{"n_empty_slots": 6, "routed_scale": 3.67, "balance_loss": 0.00306, "shared_expert_gate": true, "num_key_value_heads": 6, "positions": "rope", "rope_theta": 39100.0, "qk_norm": false, "init_std_o": 0.0, "init_std_up": 0.0187, "learning_rate": 0.00111, "lr_head": 0.00453, "max_seq_len": 1024, "doc_mask": true}
Below are experts of layer 6 (counted from 0) of a mixture-of-experts language model. Rows are named router (the router's row for the expert), gate (a neuron's input weights, with its number), up (a neuron's input weights, with its number), down (a neuron's output weights, with its number) and show model dimensions 640-767. Each number is 200 + 20 x the weight over its row's rms, rounded and kept within 0 to 999.
After each expert's rows: "comes after" lists some tokens at least twice as common just before its tokens as in all text. This comes from a sample of Wikipedia text that the model never trained on. Tokens count by the router's weight.

# expert 22
router,207,208,208,218,203,201,212,208,183,197,190,220,210,193,193,187,211,202,204,180,192,227,193,233,181,223,206,180,202,194,120,171,167,180,214,213,206,218,192,213,159,204,212,178,225,156,222,212,203,173,176,210,226,195,173,195,233,190,198,163,228,174,206,191,214,233,165,186,200,207,202,197,223,189,220,185,220,200,194,208,220,212,169,181,197,187,238,192,224,220,189,207,210,184,217,192,186,186,192,194,211,189,210,205,213,202,187,210,181,206,229,207,202,194,225,181,212,203,157,197,205,192,192,165,191,188,214,219
gate0,194,210,191,222,174,199,190,175,163,178,217,204,204,188,169,226,229,212,231,178,212,176,173,210,215,195,184,242,229,200,188,210,209,206,175,211,197,180,234,205,218,203,221,194,146,202,195,222,204,171,191,195,214,204,215,217,192,205,249,182,226,204,200,221,189,201,187,191,203,187,166,168,209,198,187,219,240,195,228,210,169,163,230,219,213,221,185,220,218,214,187,206,175,241,185,197,205,207,218,189,217,213,199,225,168,155,198,199,151,176,217,226,213,211,195,188,180,188,179,209,202,168,197,199,215,209,200,193
up0,183,214,155,190,220,227,220,233,213,200,201,199,193,187,213,169,185,190,227,214,187,204,229,220,198,199,210,173,173,187,220,193,161,201,219,183,228,213,163,214,209,208,232,205,202,189,193,194,215,213,217,194,216,216,215,186,189,195,190,209,205,192,199,190,250,199,213,189,179,210,255,232,173,231,188,206,166,213,157,186,232,180,192,163,193,199,196,185,170,166,221,204,214,181,211,170,203,214,190,183,180,190,175,181,196,212,202,189,223,242,151,196,191,168,235,178,194,195,225,198,202,222,199,189,179,217,221,159
down0,202,181,173,208,175,261,227,162,229,198,191,204,160,239,258,187,186,191,235,218,230,187,196,222,197,207,177,183,183,233,204,198,167,192,187,211,208,194,221,260,199,209,199,234,185,216,208,191,211,184,208,186,191,191,243,205,176,190,182,245,177,207,192,229,214,181,191,190,220,221,210,174,174,201,182,166,217,200,218,196,183,157,226,239,198,175,219,220,171,176,218,174,222,194,169,206,221,229,207,187,220,173,239,179,217,176,215,225,184,208,183,189,190,216,205,215,198,164,192,216,203,228,208,177,207,185,183,205
comes after: "1", "9", " ", "0", "2", "8"

# expert 46
router,180,247,173,195,165,199,188,202,203,193,215,194,220,183,201,192,219,189,226,180,199,162,238,199,196,208,227,197,177,202,211,216,203,161,179,204,214,184,169,205,189,238,165,170,210,212,212,186,183,173,202,167,229,194,220,172,190,206,208,202,195,182,215,199,177,205,237,178,187,188,219,178,202,225,189,217,206,195,243,222,191,171,179,196,189,202,221,205,157,201,193,213,187,191,176,234,227,194,186,153,159,204,187,184,227,221,205,225,205,209,207,221,184,176,236,191,185,201,167,150,197,160,208,211,163,192,198,218
gate0,174,166,190,204,195,236,214,182,216,156,207,205,189,184,190,239,181,209,197,200,200,222,248,213,236,190,220,173,180,210,193,229,193,203,193,227,234,187,202,189,180,230,199,166,207,193,196,146,180,183,207,228,206,188,201,232,202,201,188,184,186,190,196,202,159,212,182,198,197,174,223,197,211,228,208,230,212,212,186,159,207,238,250,193,197,202,186,192,209,191,199,210,182,198,209,235,182,202,201,186,171,209,177,193,201,203,178,182,193,164,214,207,174,223,206,205,241,236,224,164,216,202,247,184,208,210,151,204
up0,212,197,198,185,191,176,190,208,181,223,196,206,228,203,201,198,224,194,218,179,203,183,146,167,164,224,205,188,230,205,204,166,199,212,195,213,175,208,188,200,224,170,185,256,185,203,184,242,194,231,185,216,182,214,214,191,209,189,186,224,233,182,185,206,222,201,205,220,195,190,185,198,190,169,171,166,190,191,218,201,187,173,172,221,203,194,215,222,161,205,209,198,180,235,193,182,219,195,209,230,205,176,208,192,176,178,205,227,171,239,178,185,226,160,202,193,196,169,170,211,203,185,181,205,212,180,240,179
down0,200,179,204,243,177,195,186,200,194,212,196,200,236,198,203,186,200,218,173,216,171,206,195,220,211,188,209,196,197,232,172,204,209,220,213,155,193,191,211,222,185,189,206,185,183,207,216,163,222,237,225,203,225,222,199,202,246,197,204,189,175,209,217,194,148,188,207,211,202,208,158,147,178,175,212,187,200,229,194,239,202,205,157,201,183,216,218,215,248,200,200,186,181,189,213,230,181,199,187,168,206,205,224,211,174,183,171,189,247,200,226,217,171,199,182,211,191,192,199,212,241,223,173,153,174,180,204,210
comes after: " the", " The", "s", " a", "==", "The"

# expert 32
router,228,205,179,163,229,202,197,209,210,194,209,225,197,208,188,220,208,196,208,194,187,173,218,206,190,188,199,173,212,199,184,220,185,179,222,198,187,213,198,236,173,215,201,178,221,186,210,238,182,195,182,176,177,188,219,236,220,179,221,211,214,191,206,204,201,223,177,167,204,197,190,177,234,226,230,210,203,233,179,219,201,185,220,235,233,186,196,217,150,206,195,192,198,209,205,199,209,212,218,216,191,255,196,211,171,233,219,215,183,212,154,196,189,221,186,178,177,184,197,214,171,202,229,164,204,220,205,203
gate0,208,198,187,182,191,195,176,216,192,255,206,189,239,227,200,234,183,207,206,209,194,229,182,226,228,192,213,202,182,183,175,188,218,198,203,227,171,203,177,233,201,186,233,203,223,188,231,204,219,190,202,231,192,243,196,179,180,159,179,203,172,160,193,170,162,171,211,202,168,179,204,208,186,205,187,226,180,172,209,242,218,208,175,227,209,167,243,201,222,217,186,230,205,217,175,167,194,232,230,202,220,194,223,188,166,200,173,158,200,207,219,169,194,188,187,226,167,184,214,235,169,194,221,239,219,216,207,205
up0,238,185,172,217,175,227,200,217,195,195,191,206,200,206,181,201,160,203,214,162,204,219,207,181,226,210,203,240,194,193,183,193,202,210,181,163,189,196,251,229,198,233,222,227,206,191,201,221,204,198,234,171,191,198,192,186,226,195,193,171,205,197,239,189,194,199,198,218,201,215,192,195,214,188,214,178,165,206,192,210,192,175,209,196,209,202,183,174,222,206,210,184,209,197,169,199,242,201,199,214,192,220,208,216,191,186,203,249,206,220,165,188,197,191,193,205,224,174,209,219,201,201,206,178,205,217,189,212
down0,186,188,172,195,193,183,189,218,174,195,214,213,233,237,221,199,183,196,206,237,230,179,206,181,200,198,208,215,229,178,186,209,201,191,172,179,188,197,172,220,195,209,196,213,195,239,146,189,222,221,185,230,239,234,192,182,204,181,230,185,179,190,196,190,191,187,219,207,197,236,198,155,210,197,219,181,224,205,225,188,178,191,198,167,186,179,178,208,226,199,216,191,208,201,191,189,224,200,171,164,173,225,213,213,225,195,217,185,216,176,192,168,182,201,194,187,194,201,200,210,211,209,211,202,177,187,199,210
comes after: " ", "1", "2", " (", " December", " May"

# expert 7
router,191,228,196,224,223,218,171,176,225,206,196,187,218,210,197,233,189,226,191,197,155,189,182,207,200,169,177,193,195,215,203,177,202,212,223,209,172,189,186,193,180,195,194,180,191,217,241,170,217,204,196,210,223,181,192,216,186,174,216,203,186,185,215,255,205,204,252,211,229,191,183,232,224,200,197,205,214,203,181,210,214,220,207,172,202,224,212,176,182,226,205,189,187,219,201,202,200,183,179,209,228,202,205,230,201,192,195,238,209,189,189,198,225,185,224,215,242,225,247,207,182,243,220,218,194,224,183,207
gate0,195,173,223,189,168,181,239,219,219,202,180,223,200,199,219,181,180,205,205,222,200,200,195,181,202,170,178,237,177,199,221,190,185,193,206,241,185,182,184,204,206,184,193,162,186,215,210,201,213,193,187,206,199,220,216,195,201,194,196,180,173,191,209,184,217,195,208,188,184,222,228,173,177,190,209,195,175,206,177,182,219,237,223,182,186,217,156,224,186,202,242,225,217,197,216,152,179,177,147,190,192,251,165,222,169,225,197,176,200,177,191,151,191,191,170,184,194,152,228,199,210,235,200,207,190,187,209,172
up0,204,195,176,234,232,195,178,205,193,211,203,195,186,233,179,223,188,169,180,185,195,186,191,217,186,185,230,187,219,186,190,218,193,182,189,153,190,220,226,188,212,177,203,207,219,179,188,163,199,241,227,199,175,210,182,201,202,173,172,179,250,215,198,221,164,211,220,173,215,166,171,238,235,247,187,221,196,182,228,226,204,192,191,224,187,182,211,146,208,209,205,182,219,210,200,222,228,208,242,207,219,173,231,180,232,181,180,207,208,193,207,214,190,223,226,191,209,201,208,200,218,209,194,170,221,197,165,205
down0,206,181,231,195,180,230,204,234,253,182,216,221,207,228,223,203,191,238,185,202,179,219,191,211,199,161,172,202,194,187,234,193,177,188,205,198,200,175,172,219,218,206,194,186,192,193,221,182,235,173,221,225,210,207,194,213,148,166,212,257,199,193,201,225,206,205,198,200,221,189,206,196,196,204,207,206,169,162,217,226,217,181,209,205,185,208,240,205,156,204,201,233,185,228,183,185,210,174,195,171,198,198,181,212,194,232,236,214,188,197,195,186,205,220,225,216,238,198,207,216,214,230,177,179,180,236,193,209
comes after: "\n", "-", ":", ")", " Species", " Clade"

# expert 24
router,184,216,180,199,176,194,169,225,206,169,198,193,206,175,186,213,200,170,191,166,199,176,184,202,189,220,208,188,202,221,201,242,189,162,177,209,215,209,174,195,202,230,192,177,163,204,204,189,187,186,214,191,230,237,222,202,196,219,193,210,192,177,183,175,202,229,243,192,160,166,228,176,212,215,191,187,200,191,223,248,213,192,177,210,192,220,216,224,154,193,187,210,173,195,189,237,241,187,173,154,179,199,216,226,220,224,207,211,223,197,223,218,188,190,214,179,210,219,163,188,174,190,232,215,198,195,217,185
gate0,222,198,197,186,207,207,242,208,183,166,182,212,160,193,207,225,203,187,181,199,189,199,198,207,186,204,191,208,201,213,214,210,179,190,200,175,202,195,200,191,218,208,208,191,190,224,171,173,198,198,212,234,178,174,190,220,166,181,216,166,199,167,223,184,188,237,230,165,204,195,197,166,174,195,168,236,195,186,211,184,183,201,209,190,189,202,211,227,179,213,239,203,203,199,242,232,195,214,177,188,208,181,205,213,194,184,215,192,189,206,198,182,204,197,182,207,187,204,264,174,176,245,161,206,238,193,227,170
up0,174,205,210,212,206,205,196,213,233,205,217,174,242,198,213,194,175,209,220,182,219,184,199,184,202,214,185,181,191,202,239,188,172,193,201,242,193,199,195,203,179,201,209,182,176,171,219,202,191,201,191,158,245,202,213,169,187,221,194,222,199,242,202,182,228,164,186,222,200,211,185,220,232,188,246,162,198,222,209,206,219,189,200,230,202,178,193,177,208,196,180,180,188,208,195,146,187,162,206,203,187,208,207,196,184,206,222,182,235,209,204,231,191,222,176,224,190,184,193,189,245,212,198,177,179,196,191,204
down0,194,203,222,193,210,218,223,220,197,203,191,217,186,186,197,212,189,218,201,166,235,228,226,172,222,195,220,208,184,204,205,190,196,194,164,214,222,242,212,227,215,194,211,192,213,190,150,192,199,221,193,194,212,205,181,192,201,236,215,194,180,218,208,207,218,211,237,171,194,203,203,222,197,203,196,171,197,212,201,210,210,209,188,194,167,190,222,211,168,208,202,223,202,217,217,208,200,196,207,232,198,214,198,196,219,193,204,181,204,172,194,203,178,176,185,174,170,225,232,192,172,229,243,212,173,262,205,185
comes after: " the", " The", " a", "The", " this", " other"

# expert 23
router,162,206,171,197,189,189,206,218,214,215,241,209,192,192,208,183,202,204,184,219,216,197,164,185,195,176,225,233,202,221,174,228,203,192,177,209,204,160,210,207,183,199,179,194,202,218,184,173,196,190,198,193,167,213,211,207,168,200,215,157,213,204,193,194,177,204,220,235,218,214,221,218,182,177,176,220,203,185,192,173,203,228,168,209,236,208,195,153,221,240,219,178,160,174,219,214,181,203,204,185,189,220,194,187,187,214,175,179,171,154,200,221,205,223,195,183,213,179,219,224,188,204,180,193,179,211,224,145
gate0,162,175,218,212,239,253,173,172,203,190,212,234,213,215,188,188,186,189,194,215,199,204,176,236,214,208,181,193,192,243,152,218,163,189,194,233,191,201,207,190,233,218,206,200,161,185,171,233,149,210,218,215,230,226,182,196,190,202,180,226,210,205,185,174,233,190,183,174,189,196,201,200,228,181,199,186,218,209,176,229,202,206,171,193,216,174,195,188,242,225,188,222,194,180,214,192,165,226,184,188,185,197,209,163,213,230,223,188,216,204,203,199,217,207,205,185,228,207,224,212,241,204,195,213,205,211,210,166
up0,238,242,184,184,167,144,207,204,181,184,199,153,185,184,193,203,213,224,210,196,224,202,218,174,208,175,220,199,226,166,244,175,203,208,190,181,213,222,200,189,162,179,194,193,228,215,225,162,258,193,203,183,176,158,203,211,199,168,208,185,186,215,201,215,173,211,214,228,199,185,203,188,179,216,205,198,194,192,195,193,176,195,219,184,177,225,209,218,168,175,234,221,231,235,193,210,229,187,223,201,219,193,215,228,181,187,200,229,183,192,179,193,168,203,196,192,162,198,212,195,150,190,202,189,197,200,189,215
down0,222,188,194,188,199,222,225,162,195,207,210,228,201,164,169,194,200,221,185,166,184,175,191,186,226,208,207,176,216,191,171,246,202,203,230,192,183,181,187,219,189,221,201,174,218,224,171,211,204,188,171,198,215,200,185,175,209,226,195,191,195,213,195,190,233,181,187,218,202,209,218,212,210,190,193,212,215,223,183,222,219,211,151,266,188,218,228,197,228,201,186,198,164,213,215,206,174,230,193,216,204,206,176,150,192,185,217,250,209,215,197,170,235,183,207,162,204,199,213,192,209,220,187,256,150,203,168,193
comes after: " is", ",", " It", " which", " it", " was"

# expert 25
router,232,205,211,170,203,237,198,210,230,209,163,158,212,165,208,231,200,200,204,228,168,225,182,154,227,198,216,188,156,200,176,199,175,190,238,194,180,213,192,204,198,196,220,199,237,208,254,219,171,198,185,186,184,186,179,227,199,266,235,189,186,178,188,210,221,201,234,172,234,222,230,256,208,203,192,219,215,192,208,205,200,217,224,187,204,204,167,205,204,184,196,201,209,222,224,186,188,210,200,226,194,225,189,187,198,201,193,214,176,217,181,205,207,205,200,209,184,204,177,203,240,180,203,196,273,192,224,226
gate0,185,219,184,204,235,218,185,224,201,186,177,191,225,205,174,221,199,210,241,220,230,187,213,191,212,215,236,183,184,203,151,198,200,224,164,198,203,194,196,241,219,180,204,218,170,209,211,232,171,193,187,160,141,154,206,181,252,200,190,183,213,196,204,163,205,187,211,174,199,185,186,196,187,183,224,209,200,165,187,218,165,227,196,207,211,229,175,178,190,166,174,174,206,189,174,183,195,204,227,230,224,222,195,188,169,238,183,170,221,209,200,168,184,214,217,199,193,210,187,218,174,225,196,199,208,179,159,178
up0,177,211,204,219,218,150,213,188,192,221,186,189,192,217,182,172,172,182,191,182,197,198,190,184,199,157,191,222,194,200,200,223,196,216,216,161,214,214,202,153,210,219,208,202,149,200,150,198,207,225,217,223,210,241,191,191,191,201,222,190,206,162,187,232,185,201,205,218,176,229,216,219,195,201,192,222,205,199,209,188,231,189,211,192,186,189,224,199,216,199,179,200,188,203,230,215,222,184,175,241,187,187,192,185,231,217,216,223,202,177,205,208,231,199,179,203,223,202,174,221,220,203,190,199,178,216,253,244
down0,209,196,203,230,214,232,182,194,184,248,186,152,232,227,218,197,229,209,179,199,184,203,178,185,183,190,204,197,209,198,195,163,198,179,214,173,191,188,211,201,283,221,218,206,193,195,196,188,192,175,157,199,193,199,179,213,222,192,194,190,195,176,210,176,230,188,219,167,197,202,189,237,207,206,199,201,218,199,208,197,179,207,157,219,187,206,206,231,219,203,196,167,221,198,206,186,173,196,188,214,205,212,215,172,192,227,179,171,205,240,197,205,220,196,175,209,214,172,206,218,179,209,192,228,189,185,183,192
comes after: "4", " Born", "5", "7", "3", "8"

# expert 0
router,196,203,223,201,213,214,192,212,248,195,197,231,232,205,201,205,211,218,196,207,206,174,180,189,165,201,144,199,204,178,196,210,207,202,202,170,190,225,214,196,215,172,197,230,184,202,204,208,220,238,194,177,188,169,225,166,232,204,200,228,213,179,224,215,216,173,196,179,233,181,176,200,209,181,225,152,185,208,194,248,230,205,198,214,197,196,205,218,224,248,217,197,220,201,228,236,207,214,181,181,196,219,239,238,214,172,206,211,211,176,210,182,228,240,167,210,198,196,210,181,203,235,207,182,195,180,192,188
gate0,184,212,215,191,195,191,214,233,203,169,192,198,224,200,171,186,210,200,198,180,175,181,198,173,182,225,169,208,192,201,207,212,193,195,192,217,211,215,184,232,211,209,176,223,195,201,206,208,234,175,151,232,207,192,197,201,162,205,172,198,241,194,243,204,188,217,216,185,215,200,184,207,243,227,188,192,191,198,238,182,178,207,188,174,175,183,177,196,207,222,199,224,195,169,207,228,216,214,205,217,215,185,193,207,210,187,177,182,231,203,204,206,188,209,187,205,230,180,190,204,207,189,240,192,233,200,229,181
up0,215,189,196,215,205,176,157,202,183,226,216,213,216,207,185,191,205,222,195,218,185,194,240,243,199,212,178,238,209,170,192,213,167,201,183,219,184,232,191,190,203,224,202,173,209,193,193,188,211,221,255,182,210,214,232,213,232,176,188,225,223,166,179,199,222,208,177,196,207,218,205,243,211,223,190,227,194,175,196,190,225,187,202,245,220,197,178,203,183,228,211,196,211,218,191,195,187,235,202,236,182,197,219,172,227,195,209,201,191,166,238,212,211,182,198,187,206,215,228,225,213,198,204,201,214,194,173,228
down0,217,175,219,216,165,226,171,200,217,193,203,219,210,229,179,193,180,217,179,193,193,201,201,173,200,212,209,216,216,189,200,208,188,215,187,204,190,200,192,184,248,214,182,185,152,202,210,185,187,183,206,201,221,205,203,168,153,193,191,206,197,237,226,178,203,214,209,188,231,229,186,217,183,221,213,184,190,212,198,196,161,235,222,200,177,197,216,202,204,186,186,228,152,221,180,218,218,198,217,225,195,244,240,185,185,217,221,211,212,184,201,219,228,188,198,181,208,174,197,221,201,226,196,184,207,206,153,183
comes after: " |", "|", " ", ";", ":", " in"

# expert 42
router,195,190,195,196,199,211,181,213,225,184,210,194,168,176,203,200,187,201,199,206,217,186,189,199,183,224,223,174,219,197,208,237,213,224,204,219,214,189,185,219,242,210,200,208,213,185,183,164,226,191,213,178,202,204,212,225,169,179,205,204,215,188,155,188,245,185,185,212,176,203,227,199,224,195,216,185,168,220,211,224,215,185,210,187,206,204,210,202,174,211,207,181,205,214,179,257,196,196,194,189,215,192,214,230,206,181,197,198,204,207,204,240,214,169,217,200,239,225,193,180,167,191,185,212,133,230,181,207
gate0,220,165,233,181,214,200,177,232,217,227,207,215,197,216,169,207,205,191,214,176,194,199,175,230,173,195,189,247,207,219,221,213,169,190,220,184,221,192,208,201,224,209,185,191,188,202,201,202,208,193,196,183,204,222,199,221,218,219,204,250,179,171,220,240,231,228,196,185,186,192,225,172,203,191,159,181,206,183,169,210,199,226,199,217,177,185,156,239,225,178,193,162,171,234,189,201,187,207,213,193,195,196,195,239,183,169,234,201,186,222,185,220,213,155,193,225,221,215,216,207,227,215,185,203,252,192,203,189
up0,198,233,152,200,220,184,238,169,189,190,191,206,213,189,243,170,207,215,193,221,232,203,196,184,217,200,182,178,218,179,186,202,242,188,204,221,202,228,208,196,184,227,171,215,207,189,183,181,196,219,230,212,203,188,177,165,191,198,202,188,207,225,194,181,157,192,193,195,197,223,168,237,219,205,235,187,198,222,211,220,200,194,208,200,203,215,230,175,182,230,205,231,218,157,220,187,219,197,187,194,214,211,209,158,190,215,170,184,193,180,183,188,205,246,192,193,171,183,188,185,154,171,207,200,165,192,200,213
down0,198,217,232,207,204,209,170,236,203,198,189,201,215,222,211,220,199,171,210,200,185,200,198,204,175,170,222,205,220,173,185,199,193,215,176,155,185,185,195,202,228,235,210,179,193,229,193,202,170,168,197,198,185,207,186,190,204,179,188,192,206,197,198,205,194,205,215,173,189,174,199,233,198,197,194,185,233,188,210,210,200,208,174,202,222,170,217,226,255,199,203,186,198,197,179,180,173,211,202,179,254,197,199,188,210,208,208,210,173,183,167,182,215,187,229,188,201,196,188,226,198,211,204,175,201,166,184,209
comes after: "-", " \"", " a", " and", " b", " un"

# expert 6
router,169,180,205,181,183,183,174,198,184,168,174,192,205,177,151,202,191,198,190,222,201,215,197,177,217,210,171,214,218,216,168,199,205,200,164,190,186,207,173,183,216,182,206,219,166,163,214,235,179,171,207,188,198,196,210,179,196,209,189,192,161,194,179,194,212,230,228,190,198,192,231,187,223,199,200,218,208,171,215,228,186,215,210,158,187,210,206,207,171,167,190,189,176,201,215,185,173,197,185,182,207,206,200,188,227,219,211,180,189,204,205,180,198,197,213,201,231,211,152,199,192,199,212,172,180,179,214,219
gate0,179,210,203,235,195,225,138,197,203,188,153,220,261,196,198,217,194,194,218,227,186,180,215,236,209,205,196,204,189,182,203,214,164,202,194,180,200,194,178,213,222,178,246,193,205,150,198,179,251,203,195,204,170,194,219,218,224,183,221,205,193,209,205,195,188,201,205,171,180,209,149,199,164,183,210,208,188,198,227,201,238,195,221,226,214,217,189,224,155,184,208,180,233,208,206,201,183,190,196,193,211,214,197,200,228,197,234,168,197,204,192,192,212,195,211,167,203,216,220,209,202,200,214,208,222,177,164,197
up0,200,208,229,230,210,193,175,201,215,193,206,219,172,187,170,188,188,186,170,183,175,182,177,168,186,240,209,177,185,198,193,203,203,206,197,219,246,203,176,186,164,240,195,209,215,228,198,189,165,182,208,206,190,212,229,187,177,216,190,207,171,187,192,202,208,220,245,174,203,194,192,194,231,219,182,172,214,194,177,211,208,173,199,209,167,172,184,212,199,203,199,208,162,153,183,186,184,208,204,200,206,175,185,205,198,187,202,214,195,206,177,163,162,185,195,216,209,216,170,190,196,166,174,190,182,231,185,207
down0,199,215,181,167,220,215,179,202,206,196,189,219,194,197,208,223,167,192,207,182,217,188,212,224,194,220,218,219,239,204,161,196,245,202,185,170,208,217,210,209,192,208,169,215,182,194,164,179,217,205,213,207,199,234,196,203,230,205,185,211,204,173,195,214,217,213,181,227,189,211,218,184,166,180,187,218,230,198,192,219,242,194,206,203,231,169,200,152,194,186,157,200,199,223,207,215,176,208,215,207,196,185,189,191,184,169,216,202,180,188,213,192,202,176,189,205,173,161,187,215,219,201,240,185,193,178,200,160
comes after: " the", " of", " and", " by", " The", " with"

# expert 37
router,202,159,192,151,250,188,195,197,197,175,172,221,211,206,208,208,183,240,180,194,214,212,181,218,158,202,167,193,199,192,190,224,226,211,204,213,195,255,208,178,231,182,200,222,188,179,217,202,219,219,157,244,201,212,221,211,205,168,171,202,200,183,211,204,194,217,214,171,241,220,171,146,193,193,229,199,182,214,207,211,229,180,232,168,204,203,194,205,226,179,220,201,226,222,176,167,195,185,218,190,194,190,193,169,202,191,162,206,177,219,223,194,165,219,199,172,237,176,213,190,243,211,160,190,220,202,236,215
gate0,262,198,193,193,223,205,178,198,230,223,232,201,208,212,203,218,204,221,214,193,179,205,209,229,211,217,193,197,192,200,202,250,217,150,228,215,176,205,215,220,187,229,199,182,221,230,208,208,176,200,180,194,201,182,195,172,173,201,199,201,188,183,169,190,183,219,190,206,188,191,206,214,220,192,203,201,195,193,224,227,216,204,206,215,181,207,209,220,221,224,200,214,170,195,197,219,198,213,205,195,206,191,194,235,206,217,200,215,188,202,207,244,175,193,203,154,209,178,194,214,194,185,225,204,187,219,216,191
up0,270,195,178,193,222,199,160,194,232,231,236,244,212,222,220,215,202,205,210,223,177,199,191,243,192,207,204,224,187,214,203,215,225,167,204,245,162,191,222,235,196,193,186,196,199,212,212,197,199,196,188,207,198,177,208,198,188,205,190,205,193,167,191,183,175,209,200,225,195,191,202,204,216,191,206,182,180,203,217,231,227,211,206,230,161,207,214,219,223,203,203,218,199,190,214,206,193,211,220,169,199,192,197,221,212,196,223,225,200,171,209,209,204,181,211,183,211,183,195,199,166,189,191,216,198,194,224,210
down0,194,231,213,194,210,132,208,225,131,146,199,181,212,180,215,181,157,161,190,211,181,213,201,238,212,180,197,207,175,189,177,219,187,204,209,207,217,232,192,207,207,175,207,177,197,179,207,242,193,194,190,148,206,216,233,218,211,216,217,181,213,228,186,225,209,166,214,202,218,223,190,201,202,191,191,226,216,209,209,197,217,175,186,190,222,194,207,179,207,180,204,165,204,189,167,225,173,168,231,207,211,216,192,229,248,193,220,188,216,188,190,199,196,189,195,210,205,199,198,204,191,225,196,231,225,241,186,175
comes after: " ", "–", " (", "-", "/", "+"

# expert 11
router,216,174,156,206,171,231,202,179,183,204,225,224,215,239,178,190,221,162,188,204,195,230,220,212,204,208,180,189,171,180,192,161,197,222,194,222,207,209,220,172,207,172,228,217,216,184,183,226,182,192,159,237,193,186,248,168,193,204,213,201,182,205,166,213,185,207,197,223,190,173,202,204,185,218,229,226,237,182,215,217,212,201,202,178,207,232,142,162,205,196,208,181,177,196,222,195,226,214,200,198,211,217,228,224,193,194,179,201,187,217,198,236,212,186,173,202,190,195,206,210,213,186,257,223,200,175,168,233
gate0,205,195,204,204,219,207,234,223,222,165,199,186,226,240,202,243,227,241,189,185,186,171,204,209,203,215,183,221,171,167,150,173,217,201,193,203,180,202,211,230,186,185,222,203,189,186,205,180,221,184,229,227,192,224,201,176,176,192,181,229,203,212,237,228,210,207,176,201,207,176,251,192,196,184,202,183,200,200,198,196,158,196,190,205,190,205,240,180,181,226,217,201,203,190,193,198,175,225,217,185,204,181,200,207,184,192,192,228,218,218,209,188,182,201,233,224,216,178,183,205,202,227,222,199,259,184,198,195
up0,179,217,209,184,172,189,145,195,182,233,194,203,195,160,191,163,190,188,197,197,205,245,188,201,196,193,191,208,206,219,211,216,182,192,201,198,210,187,184,194,215,224,199,209,209,201,207,207,172,185,186,177,216,182,202,220,232,224,206,201,181,184,188,157,192,215,216,204,202,215,130,197,194,218,177,193,195,189,204,197,226,206,179,218,206,185,193,205,205,169,183,199,204,211,227,195,223,191,172,216,199,224,206,178,223,217,204,172,170,194,218,210,209,202,200,186,217,231,232,186,207,209,187,210,147,230,218,210
down0,190,173,195,191,203,212,202,205,182,174,221,175,189,205,246,180,216,219,193,212,174,236,231,214,176,185,204,213,202,202,199,180,179,220,184,202,237,152,199,205,170,189,208,230,191,187,182,174,194,209,208,209,207,175,210,201,226,177,213,194,220,208,178,210,197,202,184,163,209,176,184,179,230,201,208,198,218,176,209,207,199,190,186,212,224,198,199,206,198,230,205,202,194,194,189,192,222,188,180,192,218,182,165,180,193,207,249,231,194,183,212,215,190,159,209,217,197,196,184,202,199,193,221,193,200,198,220,242
comes after: "\n", ")", " Party", " Votes", " Title", " Team"

# expert 41
router,207,153,198,221,193,218,201,239,197,158,215,204,221,222,178,227,220,153,195,230,164,178,181,186,183,175,191,205,173,193,208,193,208,205,208,175,215,223,201,192,183,157,209,232,209,199,166,221,196,214,201,190,192,178,235,196,202,243,217,202,185,189,220,199,224,194,203,238,211,201,188,205,205,224,191,205,187,220,188,207,250,196,215,195,192,209,201,196,187,186,191,190,207,193,175,208,190,261,219,219,212,219,203,221,181,218,210,223,170,220,162,188,213,179,228,189,201,169,207,209,197,186,248,198,194,208,187,185
gate0,189,193,213,210,205,189,201,203,191,214,205,195,218,228,230,160,192,203,209,216,200,185,195,182,204,200,210,188,206,203,190,182,190,216,199,206,206,207,154,190,212,183,212,188,213,195,223,197,207,213,232,200,199,214,233,171,209,195,163,181,219,196,194,202,211,196,207,214,218,200,182,193,191,187,171,226,212,194,202,215,210,212,202,183,193,169,224,202,151,197,202,212,181,240,195,222,239,216,215,233,202,231,182,237,214,171,188,200,244,213,196,203,240,196,182,210,161,201,236,222,159,198,237,189,271,209,182,180
up0,197,216,179,201,202,204,203,200,225,207,202,220,179,181,188,249,180,189,229,168,216,206,208,238,210,203,215,194,188,201,222,207,194,190,213,205,197,207,211,226,172,211,181,202,184,188,187,173,209,192,181,179,202,218,158,192,202,196,197,252,210,210,200,190,218,193,181,176,207,219,207,213,191,194,206,185,202,195,226,207,216,174,184,236,195,217,215,199,251,194,216,196,250,167,183,169,166,176,236,167,182,185,180,176,190,225,222,196,159,212,177,206,179,207,231,173,230,208,176,186,220,190,196,198,140,171,190,239
down0,229,198,199,216,189,196,199,171,200,176,176,208,175,222,187,198,211,219,188,178,192,211,164,191,212,194,204,224,191,235,183,213,187,204,173,203,204,199,211,198,195,156,205,176,188,199,232,180,205,191,224,192,220,169,202,236,195,195,196,213,200,228,157,157,174,191,175,204,198,189,176,227,212,202,189,191,189,163,179,180,177,204,198,189,194,199,174,214,201,203,228,169,203,202,193,186,220,176,186,202,173,207,246,208,211,149,217,208,187,177,201,201,195,180,207,192,189,207,185,184,232,184,172,214,226,171,202,224
comes after: " |", "6", "3", "4", "0", "5"